From a checkpoint of a small mixture-of-experts model trained on Wikipedia.
Size: 10 layers, width 384, 136M parameters.
Training: a variant of SOAP for the experts, 758M tokens.
Below are experts of layer 7 (counted from 0) of a mixture-of-experts language model. Rows are named router (the router's row for the expert), up (a neuron's input weights, with its number), down (a neuron's output weights, with its number) and show model dimensions 192-383. Each number is 200 + 20 x the weight over its row's rms, rounded and kept within 0 to 999.
Before each expert's rows: "comes before" lists some tokens at least twice as common just after its tokens as in all text. This comes from a sample of Wikipedia text that the model never trained on. Tokens count by the router's weight.

# expert 65
comes before: "1", "0", "2", "3", "4", "5"
router,196,231,204,234,170,193,179,221,219,226,194,210,231,192,214,215,224,192,215,188,166,217,203,194,197,218,209,171,230,202,206,192,203,187,196,167,225,226,193,178,208,206,212,220,208,206,208,204,196,190,199,209,220,179,195,174,256,209,202,182,234,210,171,182,172,197,201,174,241,201,156,176,170,218,233,170,201,230,199,206,187,181,228,177,223,175,162,175,246,209,229,206,233,159,220,225,189,235,169,168,180,181,229,201,196,177,217,189,196,210,180,196,207,188,176,196,217,214,223,189,182,223,198,191,217,204,231,224,188,223,220,194,170,219,165,204,213,254,228,210,187,217,202,191,205,185,207,182,220,202,192,184,202,185,194,155,197,215,188,171,233,187,209,211,203,202,206,208,195,221,198,216,187,233,177,217,187,187,234,177,178,238,179,192,236,214,216,199,227,171,183,197
up0,220,231,205,190,225,186,190,235,199,191,202,176,190,208,220,213,188,210,206,192,204,244,222,211,207,186,238,189,200,203,201,165,215,228,201,184,197,194,225,190,221,181,177,203,190,173,204,197,213,192,199,200,199,187,198,160,193,145,199,147,199,197,207,164,192,207,222,193,193,195,193,185,210,215,260,208,214,210,173,196,197,220,229,217,191,196,205,194,258,191,223,225,181,177,155,193,170,175,220,187,201,211,198,199,208,183,178,195,205,217,183,168,215,216,191,208,213,217,181,212,213,235,193,199,205,188,228,177,190,161,208,200,176,189,190,218,182,191,214,187,215,243,223,190,206,209,213,201,236,241,157,191,201,196,183,154,222,198,224,175,183,203,200,205,187,204,185,206,211,210,183,168,181,211,213,216,198,205,200,218,183,160,223,222,193,214,192,166,231,209,187,212
down0,190,190,202,214,215,224,223,215,218,179,172,204,208,222,174,200,162,189,203,186,197,220,216,222,172,219,185,186,200,205,241,204,163,168,224,208,174,200,169,211,185,207,179,225,173,176,198,229,242,238,193,173,173,189,194,233,206,188,174,171,196,169,218,194,224,181,175,196,208,202,220,203,205,196,200,196,202,192,169,215,167,217,191,187,205,195,208,238,198,243,199,173,226,226,195,258,226,218,232,213,161,199,191,175,219,210,193,171,202,186,199,187,220,217,216,171,207,220,195,204,171,173,165,192,196,228,220,243,186,187,210,184,148,194,207,208,213,204,175,201,190,191,175,219,207,180,185,193,197,206,223,189,214,162,158,231,239,215,187,183,192,203,203,175,212,212,193,185,193,188,221,201,181,214,190,212,227,173,179,178,200,209,213,189,212,222,212,204,184,197,220,144
up1,189,193,173,171,170,207,190,194,228,171,238,196,242,185,208,216,193,193,244,185,211,221,219,227,205,211,202,191,192,226,175,188,217,177,194,206,184,166,208,201,209,213,205,159,173,214,206,212,203,246,193,186,184,229,168,200,200,209,215,154,207,177,230,203,230,218,207,201,206,176,197,216,186,207,212,180,190,221,209,173,212,221,174,210,210,209,199,188,194,230,203,207,187,207,234,161,184,200,208,196,224,183,178,199,200,217,207,169,168,182,181,186,190,202,201,168,173,192,185,197,197,173,187,161,237,201,174,210,201,142,202,184,209,194,173,203,175,190,197,199,205,199,199,174,226,183,206,164,183,172,159,218,235,195,229,198,169,203,186,176,218,220,212,172,186,208,206,185,201,202,203,202,170,191,190,196,230,214,182,202,216,217,183,217,211,215,207,191,173,199,196,216
down1,197,200,231,200,202,183,184,182,196,206,190,226,209,225,197,230,240,218,217,201,237,223,197,176,200,169,192,196,217,195,207,223,184,170,177,184,198,229,197,189,206,198,192,208,198,221,213,232,198,220,230,217,225,214,212,192,187,195,192,193,209,197,205,182,198,199,196,162,201,173,188,196,219,225,175,208,219,194,187,209,200,162,194,158,193,183,200,196,231,170,182,217,192,194,221,213,202,206,211,246,191,153,185,187,194,210,191,182,209,251,167,222,185,217,197,193,210,216,198,181,208,189,205,245,177,198,194,179,207,194,189,194,158,222,250,203,187,176,191,184,177,223,182,205,178,191,197,196,194,246,228,189,184,202,176,182,233,189,217,157,181,220,182,194,242,229,190,230,190,177,198,215,192,197,229,192,208,205,205,166,193,199,221,186,212,177,145,189,180,193,240,219
up2,213,197,200,182,188,229,190,197,193,212,211,210,207,194,231,209,194,208,193,202,217,184,191,202,214,180,210,189,184,212,200,185,208,191,257,204,191,174,195,214,208,196,202,207,206,192,208,187,222,216,191,190,183,202,201,176,193,195,174,231,217,162,217,184,171,201,206,213,244,217,192,199,199,199,182,180,205,221,262,195,175,220,206,222,199,200,203,201,231,194,171,194,207,194,201,203,178,225,174,211,214,194,198,168,217,214,175,199,231,190,232,165,205,202,192,206,217,182,232,183,205,179,239,213,195,227,189,234,224,193,215,219,168,217,231,200,187,169,192,184,208,218,204,188,234,246,195,216,196,179,167,209,203,198,176,216,217,223,196,219,174,203,151,181,210,177,248,173,217,219,224,190,197,181,189,159,232,195,192,232,199,135,192,214,227,153,196,189,179,180,193,214
down2,208,205,211,192,236,187,183,193,204,212,187,212,192,188,177,186,213,219,202,230,178,222,209,177,199,192,196,177,196,190,174,213,198,212,141,204,242,191,170,205,178,208,213,142,184,192,169,224,209,195,188,214,197,191,194,198,156,191,185,184,193,181,225,226,196,212,166,176,189,227,206,191,201,203,195,185,212,194,172,203,227,213,203,164,168,211,186,199,208,188,188,255,208,195,211,219,193,198,201,169,202,219,201,203,191,191,199,216,178,198,185,240,190,215,211,193,208,238,184,219,182,211,184,184,171,221,200,183,193,201,190,207,201,218,197,190,217,201,211,162,211,173,197,209,208,235,197,237,198,214,231,190,167,148,188,206,238,176,190,186,217,175,190,195,203,213,186,189,217,186,217,198,195,184,195,211,217,203,191,198,210,234,204,177,200,207,197,176,215,208,218,200
up3,192,197,192,206,214,190,202,225,241,182,200,161,200,169,203,171,165,196,211,182,178,218,170,182,172,245,200,165,178,244,188,207,164,196,212,188,236,202,178,211,190,207,162,195,188,224,196,196,176,205,219,180,197,223,188,170,187,205,218,175,222,188,193,194,190,153,175,149,194,219,177,190,190,193,159,189,251,182,225,215,176,190,205,221,184,216,217,168,187,204,187,215,241,200,226,193,189,206,186,227,195,238,196,228,179,199,252,175,171,190,184,220,206,210,212,231,193,176,205,230,187,199,223,186,191,203,192,211,218,206,211,253,196,197,213,205,203,205,189,184,218,217,190,189,228,228,206,189,194,213,227,203,190,230,191,181,212,200,181,219,197,214,171,180,196,187,175,195,201,195,203,204,210,182,197,225,201,197,233,183,203,188,212,203,196,193,155,200,229,175,185,209
down3,209,205,212,171,195,207,189,226,218,206,242,206,198,193,188,203,221,174,179,194,208,163,208,204,190,212,184,172,204,164,185,182,193,148,181,197,147,157,206,176,210,217,198,195,191,223,213,189,208,179,192,218,171,223,207,214,186,230,194,163,220,209,194,174,217,242,227,184,186,161,169,197,189,227,205,222,190,185,221,223,210,185,214,202,228,211,201,200,250,218,207,178,196,202,201,166,200,163,166,193,223,196,196,190,204,204,170,162,168,171,184,192,194,183,211,184,218,187,246,213,207,198,186,216,209,214,220,214,208,167,215,184,184,187,223,197,200,170,172,216,195,210,189,162,200,187,196,204,209,208,203,197,207,197,216,198,151,208,192,187,175,216,233,184,206,182,208,199,222,198,199,217,203,219,220,212,191,186,199,203,190,200,164,217,197,218,204,207,231,196,200,210
up4,226,220,210,177,222,221,196,192,172,165,181,211,183,203,210,212,165,162,214,192,227,207,189,223,203,169,236,182,232,189,225,205,213,222,165,194,200,200,192,227,245,176,193,221,201,208,235,188,222,166,188,199,227,198,227,190,215,231,235,203,201,205,220,198,212,192,164,228,238,170,191,146,194,190,220,196,222,229,164,171,203,197,182,201,185,169,217,188,218,151,196,185,201,194,229,203,187,214,204,216,227,216,265,188,184,209,208,213,240,211,229,237,179,189,201,202,225,190,192,198,231,208,206,199,172,228,214,172,183,214,158,193,195,197,194,216,211,214,186,205,178,205,179,191,170,236,199,216,206,208,221,184,179,221,198,211,181,229,176,197,206,230,189,213,184,211,194,210,234,211,196,198,197,168,189,205,212,200,203,191,221,177,171,206,199,225,188,198,186,184,213,209
down4,194,188,179,201,203,215,207,188,183,222,178,181,187,225,213,201,202,173,151,207,173,193,244,199,181,210,208,200,213,179,183,173,201,212,210,221,234,213,218,177,186,229,181,191,162,226,194,211,186,201,232,225,188,210,237,189,222,198,217,216,197,231,185,181,166,226,220,230,205,191,207,142,208,207,199,215,215,220,206,168,210,181,195,176,224,197,190,249,194,170,198,190,202,152,175,154,232,241,196,190,199,189,178,213,243,213,226,205,228,223,175,199,225,206,166,192,186,169,189,228,209,196,189,175,182,209,189,182,183,183,184,215,194,247,203,233,211,193,196,224,197,167,198,224,169,205,190,200,206,220,203,222,222,154,201,192,245,217,196,178,228,188,198,185,174,196,180,213,205,233,172,172,177,196,212,178,231,212,227,223,185,175,175,200,227,179,201,182,154,195,221,166
up5,204,213,176,179,194,188,212,183,198,196,193,198,225,187,195,162,208,194,191,194,180,202,172,236,222,201,178,206,196,208,197,178,171,194,223,179,154,194,179,214,210,185,225,199,186,199,169,201,175,205,214,202,202,195,213,195,178,212,196,222,204,209,182,201,204,172,236,229,213,210,200,218,219,176,178,226,163,221,192,209,182,205,231,212,174,222,187,192,189,177,187,179,227,231,205,176,215,222,170,193,177,196,187,204,237,211,186,185,206,189,190,247,205,214,175,187,187,230,204,236,191,188,216,208,175,200,230,169,199,209,223,208,198,214,202,209,183,169,195,222,229,254,207,148,212,190,198,200,178,216,174,186,193,253,200,168,223,177,208,240,194,204,204,217,222,222,210,226,231,210,201,194,199,231,197,220,196,202,215,194,183,203,185,195,194,216,195,195,229,219,189,197
down5,218,190,212,229,219,200,206,230,174,171,166,212,184,202,195,184,152,187,175,206,217,216,210,195,170,195,226,195,190,200,184,219,196,219,189,190,151,192,218,184,222,205,176,178,205,154,230,205,217,216,223,198,223,206,197,172,204,204,197,195,209,223,217,194,165,208,177,193,180,225,203,154,202,183,162,213,175,216,188,173,219,205,209,203,232,207,221,221,247,195,201,227,220,199,173,234,243,177,171,239,181,204,175,198,177,188,196,206,198,201,203,191,221,186,210,203,195,181,206,185,213,188,224,187,201,201,187,186,232,207,219,217,214,209,207,208,197,201,197,199,194,175,229,174,206,203,189,224,176,210,196,229,196,177,196,239,187,212,190,132,209,204,216,217,229,213,208,150,199,198,221,235,202,213,209,202,210,222,181,220,193,249,192,202,212,215,196,195,174,218,177,218
up6,201,190,171,217,193,199,184,187,196,185,184,209,175,222,208,206,212,164,218,202,211,196,194,198,183,209,231,181,205,185,184,218,220,200,157,158,182,209,199,208,207,200,193,192,225,229,183,186,187,184,177,215,193,205,205,160,202,207,203,183,194,188,172,206,188,230,192,207,183,244,204,185,207,192,219,207,200,174,176,203,212,194,198,160,192,228,199,171,206,202,212,173,212,208,191,186,210,230,175,232,239,196,192,210,235,196,208,175,172,163,184,192,228,198,205,216,208,189,226,189,191,206,208,211,229,181,187,172,170,220,202,182,215,175,187,238,199,190,211,208,212,219,200,187,228,211,192,195,242,188,246,212,202,205,191,213,206,210,231,211,195,233,199,190,198,182,189,197,174,216,221,205,187,163,259,226,174,193,189,230,236,198,196,199,180,205,191,169,171,197,227,167
down6,242,204,191,185,207,188,225,180,181,188,256,204,217,200,190,198,187,177,229,158,217,193,180,200,188,196,216,169,209,157,203,218,179,208,196,193,223,192,181,211,225,191,194,214,227,216,217,204,209,216,216,214,188,208,213,202,205,165,202,198,206,239,156,190,187,170,202,230,193,199,231,173,177,202,188,200,187,207,202,186,187,215,205,186,189,221,209,194,166,187,184,181,185,199,162,174,202,180,149,190,201,202,189,205,170,244,166,207,168,188,246,186,192,221,182,213,230,154,198,194,221,213,184,211,217,186,227,227,185,214,189,215,218,177,200,169,178,177,213,205,160,226,172,200,213,243,186,190,220,176,215,207,179,203,205,181,190,172,207,213,178,180,211,215,182,204,192,192,203,217,202,219,206,194,179,163,189,229,194,167,197,209,209,211,204,200,209,200,192,202,195,241
up7,223,229,217,187,204,180,191,186,201,229,205,211,199,212,208,232,202,193,186,185,224,193,201,218,201,223,221,212,209,197,182,202,157,214,213,221,192,220,177,187,170,192,200,200,201,177,154,195,198,195,163,185,178,236,181,178,208,196,214,196,217,200,184,203,190,208,199,203,195,207,212,235,167,176,252,198,191,202,186,210,187,217,169,208,164,211,182,213,205,183,212,186,220,179,219,222,173,187,239,200,196,208,215,220,205,224,235,178,242,212,200,229,191,146,158,199,214,188,184,189,233,182,197,196,209,202,189,219,228,186,214,240,216,222,192,208,180,180,171,228,190,182,201,235,214,171,174,221,189,190,236,203,175,199,231,181,196,201,181,208,189,192,219,211,186,214,184,185,183,198,228,221,261,176,169,191,203,211,183,196,170,204,211,179,183,193,206,220,204,200,218,251
down7,190,221,182,181,229,174,223,173,187,202,192,187,171,204,221,207,226,185,247,208,197,173,216,215,236,221,181,215,209,203,201,242,213,190,190,216,202,225,156,218,207,188,195,212,226,178,194,189,196,215,235,224,197,157,207,217,189,191,200,186,198,225,231,189,217,211,190,193,210,185,152,214,232,221,175,202,193,236,197,198,221,185,207,200,225,196,185,219,188,200,204,209,159,163,178,192,170,233,220,206,194,187,209,183,155,174,228,197,216,201,213,188,167,164,169,206,196,148,185,214,196,213,210,189,212,172,232,176,186,188,201,181,165,201,200,189,142,164,189,191,167,226,204,209,203,212,211,221,238,187,198,211,201,205,238,190,188,202,218,190,225,193,207,189,171,204,200,203,177,246,206,215,230,160,194,223,194,221,203,194,182,181,178,191,172,211,173,200,220,229,198,192